Below are experts of layer 3 (counted from 0) of a mixture-of-experts language model. Rows are named router (the router's row for the expert), gate (a neuron's input weights, with its number), up (a neuron's input weights, with its number) and show model dimensions 0-127. Each number is 200 + 30 x the weight over its row's rms, rounded and kept within 0 to 999.
After each expert's rows: "gets" lists some tokens that make up at least twice as much of what it gets as of all text. This comes from a sample of Wikipedia text that the model never trained on. Tokens count by the router's weight.

# expert 47
router,184,210,224,186,79,300,217,212,211,195,186,199,228,255,169,155,221,203,164,157,251,179,215,185,193,212,164,217,183,232,183,195,228,186,184,160,212,149,209,226,198,184,199,199,268,214,191,203,190,203,233,217,142,178,259,207,200,184,193,209,187,230,180,182,236,206,208,169,258,238,178,203,197,194,195,200,187,216,214,210,214,198,213,218,260,198,216,223,198,171,254,153,189,209,243,172,215,159,238,193,220,210,224,170,209,158,172,225,178,157,203,248,219,217,176,214,139,214,196,193,183,259,176,240,226,201,219,173
gate0,194,146,196,226,151,235,236,200,155,163,205,241,235,222,233,224,170,157,204,202,203,244,228,146,207,244,197,186,238,181,188,140,182,178,191,206,160,136,218,221,145,199,189,161,273,170,194,208,192,235,209,196,209,218,187,156,170,205,224,237,214,170,219,195,225,247,189,161,167,218,152,160,218,186,154,232,193,212,238,210,188,157,217,208,246,202,148,225,270,185,209,176,200,179,200,188,229,179,202,265,239,221,165,206,191,113,189,186,205,213,184,176,179,190,178,219,169,169,211,208,165,229,216,192,190,217,240,225
up0,226,161,185,202,184,142,201,127,278,198,187,206,217,136,166,185,218,250,184,177,186,180,183,285,181,209,175,200,201,203,164,188,189,201,168,188,197,216,199,204,193,192,278,205,199,177,159,173,162,266,132,182,155,206,241,148,172,209,147,182,163,209,183,224,213,159,226,166,241,185,255,198,174,176,239,190,237,183,227,222,229,235,179,259,197,206,219,242,203,195,208,199,206,189,202,198,207,204,205,178,219,186,231,159,260,166,241,218,204,199,213,163,186,194,220,181,216,209,208,242,209,213,237,213,200,184,159,238
gets: "ed", "ing", "ion", "s", "ly", "y"

# expert 73
router,166,127,186,231,209,207,202,202,171,238,210,246,171,198,197,219,192,270,226,172,247,212,180,151,176,214,247,181,267,192,142,172,224,210,166,203,202,225,182,198,179,190,230,202,184,206,187,198,155,174,170,187,218,171,214,225,209,223,171,133,186,225,232,206,199,204,130,210,188,221,158,190,214,202,222,244,192,160,207,194,194,225,187,183,219,223,218,261,145,224,184,165,161,224,222,178,205,262,167,180,220,149,173,166,200,206,222,157,186,260,206,238,229,205,241,189,201,207,152,197,131,181,245,205,242,242,191,188
gate0,225,151,231,264,211,221,208,211,225,182,234,218,162,163,179,179,155,183,228,201,178,237,169,241,202,255,167,183,155,162,187,202,229,222,221,124,184,237,200,186,220,234,220,222,241,160,156,179,206,212,157,165,251,196,206,180,201,208,182,191,223,177,214,222,234,191,208,191,201,196,175,223,164,210,170,219,227,168,228,126,200,215,144,257,247,153,209,196,205,171,231,210,211,171,176,186,176,203,110,152,241,196,180,164,238,168,215,173,188,216,174,264,208,184,190,229,221,227,214,220,199,201,149,232,189,178,200,181
up0,211,230,211,164,201,179,199,196,173,167,197,191,193,217,183,197,246,177,177,174,242,205,244,213,204,133,260,217,236,218,214,202,225,181,191,234,178,187,205,200,183,233,158,155,134,221,181,184,214,157,226,262,156,173,189,222,182,182,183,232,185,239,221,172,206,237,238,197,235,189,208,165,179,195,205,195,201,239,179,257,182,236,243,185,148,193,163,168,169,227,208,192,187,207,236,214,225,192,281,269,187,249,244,253,154,254,238,153,189,204,230,143,189,198,199,173,214,192,162,173,211,188,225,152,186,215,217,221
gets: " also", "t", "r", "'", "or", "c"

# expert 51
router,206,233,184,242,158,206,117,213,170,193,200,230,223,210,170,197,201,207,197,248,204,202,194,163,169,226,179,285,239,187,215,205,287,186,224,195,144,191,156,191,181,135,259,188,202,229,238,219,154,184,210,185,167,182,154,215,174,163,233,138,124,186,203,204,243,202,184,208,207,195,183,220,189,149,218,167,192,186,168,187,189,184,187,178,165,217,189,222,217,200,217,216,215,230,238,183,201,211,218,219,196,173,234,201,173,195,154,175,180,248,237,214,189,173,250,175,241,191,210,184,232,223,238,203,244,189,219,138
gate0,171,203,267,161,231,204,218,183,188,231,195,248,140,173,239,219,217,189,180,211,182,191,279,196,177,212,156,190,173,208,271,196,207,209,220,194,212,231,217,157,229,227,232,202,193,206,218,216,190,187,203,206,217,162,135,179,229,198,180,186,235,226,212,188,163,202,174,194,190,201,204,256,212,258,106,249,165,217,193,147,206,196,208,170,204,159,193,147,202,210,225,193,224,185,173,225,146,186,225,182,244,180,179,230,264,239,202,159,184,189,250,230,188,200,201,236,171,185,225,187,236,211,194,236,137,233,184,224
up0,235,212,241,177,231,218,189,186,143,227,201,251,192,203,207,160,197,181,194,180,180,169,240,198,178,186,197,186,220,198,215,211,184,176,195,212,200,227,186,153,171,209,201,201,210,192,199,207,224,176,190,251,199,206,182,180,203,184,201,164,195,255,288,220,181,178,224,218,207,192,160,188,187,215,118,210,186,213,180,120,142,194,215,233,192,147,148,195,246,194,250,245,261,177,210,172,113,226,211,243,223,169,205,266,180,198,196,186,215,235,197,212,188,203,230,247,160,215,234,213,220,195,195,198,164,219,119,178
gets: "d", "nt", "ed", "ted", "id", "ting"

# expert 59
router,242,215,224,185,202,164,162,250,173,173,183,187,233,226,201,229,246,200,171,229,205,174,203,183,176,199,160,202,201,225,187,143,224,212,267,208,200,170,246,217,244,166,199,244,254,182,185,239,252,196,212,228,186,260,207,220,203,197,204,257,213,211,172,145,199,192,162,188,204,121,224,164,171,161,238,214,189,247,177,213,219,193,218,233,197,199,200,216,195,205,161,210,204,228,208,177,240,152,174,239,198,182,181,147,233,181,151,126,163,170,204,125,183,189,243,187,186,193,220,136,216,175,202,214,214,209,223,209
gate0,179,186,154,222,198,210,190,268,220,226,208,193,234,217,256,217,146,246,202,185,163,238,180,159,213,192,187,185,217,192,183,182,249,192,220,200,204,253,168,228,183,117,253,134,194,179,174,170,230,244,196,188,223,213,187,242,181,177,189,208,217,266,198,230,149,211,226,210,220,261,206,198,183,226,177,228,196,215,225,211,168,203,188,166,244,226,183,212,275,164,202,179,227,265,250,192,219,199,185,241,203,181,195,235,194,184,211,189,142,208,191,239,226,198,240,197,225,211,134,187,213,242,242,188,209,194,174,190
up0,182,164,234,177,185,171,229,128,202,155,218,209,227,240,188,197,192,155,196,225,204,261,206,197,230,229,211,203,185,199,195,238,152,181,210,197,152,239,228,191,199,260,156,265,203,201,224,157,223,169,160,242,153,175,191,177,219,248,197,128,210,198,174,214,241,172,152,202,200,147,202,201,262,163,168,200,168,184,218,187,250,188,198,186,226,165,205,256,159,193,129,187,196,222,180,199,183,241,229,211,186,227,166,194,179,196,213,248,209,210,217,200,181,183,167,191,210,196,273,243,168,174,199,206,176,185,165,181
gets: " in", " on", " out", " up", " over", " of"

# expert 61
router,179,201,217,228,187,193,199,193,168,187,251,167,185,188,235,200,214,240,204,170,223,185,231,139,191,167,186,181,163,185,184,206,195,217,221,230,269,216,253,213,219,200,126,199,252,165,236,182,257,211,222,213,184,174,174,166,249,209,159,193,228,223,165,216,169,209,242,194,190,252,207,240,244,174,127,183,222,214,257,175,180,217,227,192,198,133,170,169,162,210,206,212,233,196,202,228,172,176,209,219,199,176,190,203,211,240,193,160,184,171,196,214,170,251,215,215,189,209,258,278,206,122,214,174,226,217,185,208
gate0,232,232,192,220,233,181,230,236,197,201,238,177,213,173,204,212,200,199,212,170,186,204,211,191,244,126,199,186,187,232,230,224,220,221,190,205,261,218,176,184,216,221,178,174,222,216,157,226,196,235,151,166,207,130,171,215,233,235,236,181,204,216,248,219,234,191,210,199,232,181,167,182,242,166,141,178,191,183,216,164,206,230,174,218,189,150,177,217,208,171,207,192,138,138,172,226,220,195,169,180,190,200,192,148,186,223,278,172,185,227,183,302,205,196,188,200,140,199,156,200,173,206,189,171,262,213,185,237
up0,185,239,227,242,215,177,209,208,211,199,236,205,225,208,197,250,160,197,198,180,222,197,138,215,223,158,182,208,215,201,259,229,220,221,186,194,184,209,191,185,217,232,224,185,177,166,158,210,218,184,162,99,230,138,171,227,204,264,259,207,191,220,186,185,198,180,197,216,240,167,178,177,172,121,176,196,152,188,228,166,220,170,214,210,233,227,233,234,236,230,191,195,154,171,198,189,249,207,194,147,185,244,205,165,193,225,238,181,151,179,171,234,190,199,193,190,163,211,161,171,181,184,194,127,252,180,183,204
gets: "0", "2", "1", "3", "5", "4"

# expert 64
router,184,177,238,164,162,163,218,258,170,161,180,237,215,190,209,191,231,182,171,161,204,233,203,193,173,223,141,212,204,207,218,216,206,251,241,209,183,166,171,198,198,154,196,203,204,179,179,191,206,233,224,195,199,194,206,201,181,254,174,238,173,185,196,160,218,186,157,229,234,169,248,214,140,126,203,211,174,229,194,193,215,131,223,243,215,198,239,226,172,205,191,157,226,223,208,165,196,162,172,204,207,258,210,183,232,175,122,117,214,154,171,155,238,189,229,216,134,235,228,174,203,192,221,214,215,190,213,195
gate0,197,140,175,290,209,200,282,185,190,208,227,176,218,214,221,206,171,175,208,206,210,236,163,177,217,205,208,229,201,241,140,253,224,243,218,177,182,208,201,174,204,195,227,202,194,199,213,215,190,211,209,220,264,185,205,200,207,215,217,207,235,187,257,244,153,130,155,258,204,199,234,183,220,185,156,174,193,166,214,197,277,176,156,196,256,179,186,183,163,168,232,183,209,193,221,208,202,214,186,164,215,262,181,235,234,187,211,243,170,248,172,233,217,198,240,155,214,164,154,233,197,200,174,192,228,193,207,195
up0,199,245,213,142,220,150,166,174,173,175,169,172,139,208,191,173,211,209,206,196,200,171,224,183,216,189,216,154,184,158,192,203,159,177,188,267,246,188,194,185,199,208,141,181,168,190,220,193,201,207,206,197,203,206,204,228,202,220,188,190,149,188,141,184,212,234,206,185,192,215,173,165,194,222,205,198,187,181,171,206,113,220,206,205,144,227,189,203,202,239,120,212,229,176,183,162,161,158,203,286,151,167,203,166,160,247,188,212,249,175,274,150,180,189,180,212,199,237,230,232,191,150,204,204,208,210,178,212
gets: " of", " in", " by", " at", " for", " on"

# expert 52
router,238,226,247,210,146,200,239,211,198,148,186,164,196,251,232,225,192,215,140,181,193,192,267,199,184,226,175,220,187,214,222,213,216,205,214,208,234,154,208,238,193,138,214,206,189,195,144,202,199,189,195,223,243,175,253,182,239,213,178,231,200,243,204,194,197,202,132,212,227,198,203,212,163,208,141,255,195,235,250,183,211,201,204,213,208,229,207,243,177,216,213,194,168,158,207,156,292,225,161,218,222,241,210,187,259,178,209,147,184,187,226,135,197,183,215,229,146,191,174,166,159,180,216,205,214,226,202,189
gate0,133,154,226,184,150,197,223,151,229,218,222,202,199,191,205,180,204,220,161,164,161,203,251,226,225,182,210,165,184,226,202,197,168,154,189,262,184,160,189,269,188,264,141,248,203,182,172,168,250,237,241,184,137,188,187,261,232,188,172,203,234,203,191,190,162,197,191,240,214,219,179,197,207,225,214,168,161,189,202,198,214,204,206,181,208,228,230,144,175,168,252,221,205,137,210,189,195,153,231,230,189,211,202,164,187,198,184,209,265,218,190,215,153,255,201,227,171,241,189,157,189,213,205,175,174,187,217,214
up0,137,181,205,138,161,235,189,234,241,264,212,202,189,184,195,192,217,214,119,157,203,199,230,217,234,191,195,184,203,230,180,199,172,170,208,263,237,159,222,227,225,177,184,216,173,155,190,193,282,198,205,189,176,173,212,248,200,186,163,218,215,214,163,190,146,226,211,195,225,222,205,183,193,205,196,168,201,206,224,213,190,203,246,205,207,217,237,193,217,190,218,210,194,152,220,173,153,127,237,242,182,198,230,136,194,199,181,195,244,177,184,185,163,242,230,174,169,206,197,123,137,249,171,205,180,189,221,218
gets: " to", " for", " with", " from", " by", " on"

# expert 9
router,225,202,172,200,244,222,248,246,215,228,194,203,211,221,176,183,227,263,168,166,199,236,181,181,217,220,134,241,168,221,218,175,157,246,208,191,192,163,228,209,214,200,245,266,229,199,176,249,197,198,150,174,175,229,198,212,264,240,195,186,176,187,205,190,176,217,215,168,224,205,175,241,216,191,213,276,173,240,173,200,206,201,224,125,209,170,253,223,214,230,227,211,175,208,177,247,230,205,187,204,221,207,127,183,178,136,225,242,190,200,210,191,218,202,181,200,159,147,247,189,148,155,208,196,187,183,198,220
gate0,239,193,209,206,241,203,229,262,197,169,239,158,162,207,194,233,193,179,223,191,196,211,179,245,201,169,189,222,218,203,208,173,167,198,183,193,196,271,202,215,212,169,249,234,223,176,224,163,171,217,141,226,198,217,228,182,194,208,173,193,185,258,188,181,231,218,204,159,172,225,197,222,181,227,179,182,183,223,238,191,187,200,183,191,186,231,178,245,193,199,192,213,227,166,217,233,217,211,116,183,164,240,198,153,235,185,232,208,192,239,158,170,166,234,169,203,135,185,283,267,133,164,181,179,189,246,151,231
up0,188,177,196,153,214,204,174,264,222,178,203,191,204,218,218,190,178,152,169,143,203,159,226,225,204,176,182,250,182,206,277,210,177,260,180,158,201,163,214,215,204,212,259,201,250,191,220,165,173,207,174,226,203,161,207,180,263,185,207,176,197,211,174,238,184,175,177,198,231,234,196,183,163,252,180,174,178,223,214,207,177,216,176,194,224,183,226,224,226,190,190,178,245,278,195,214,239,185,168,224,218,214,177,194,227,221,200,269,184,190,171,197,181,168,158,204,108,198,242,199,139,217,208,149,207,233,203,251
gets: "r", "er", "ti", "n", "ry", "t"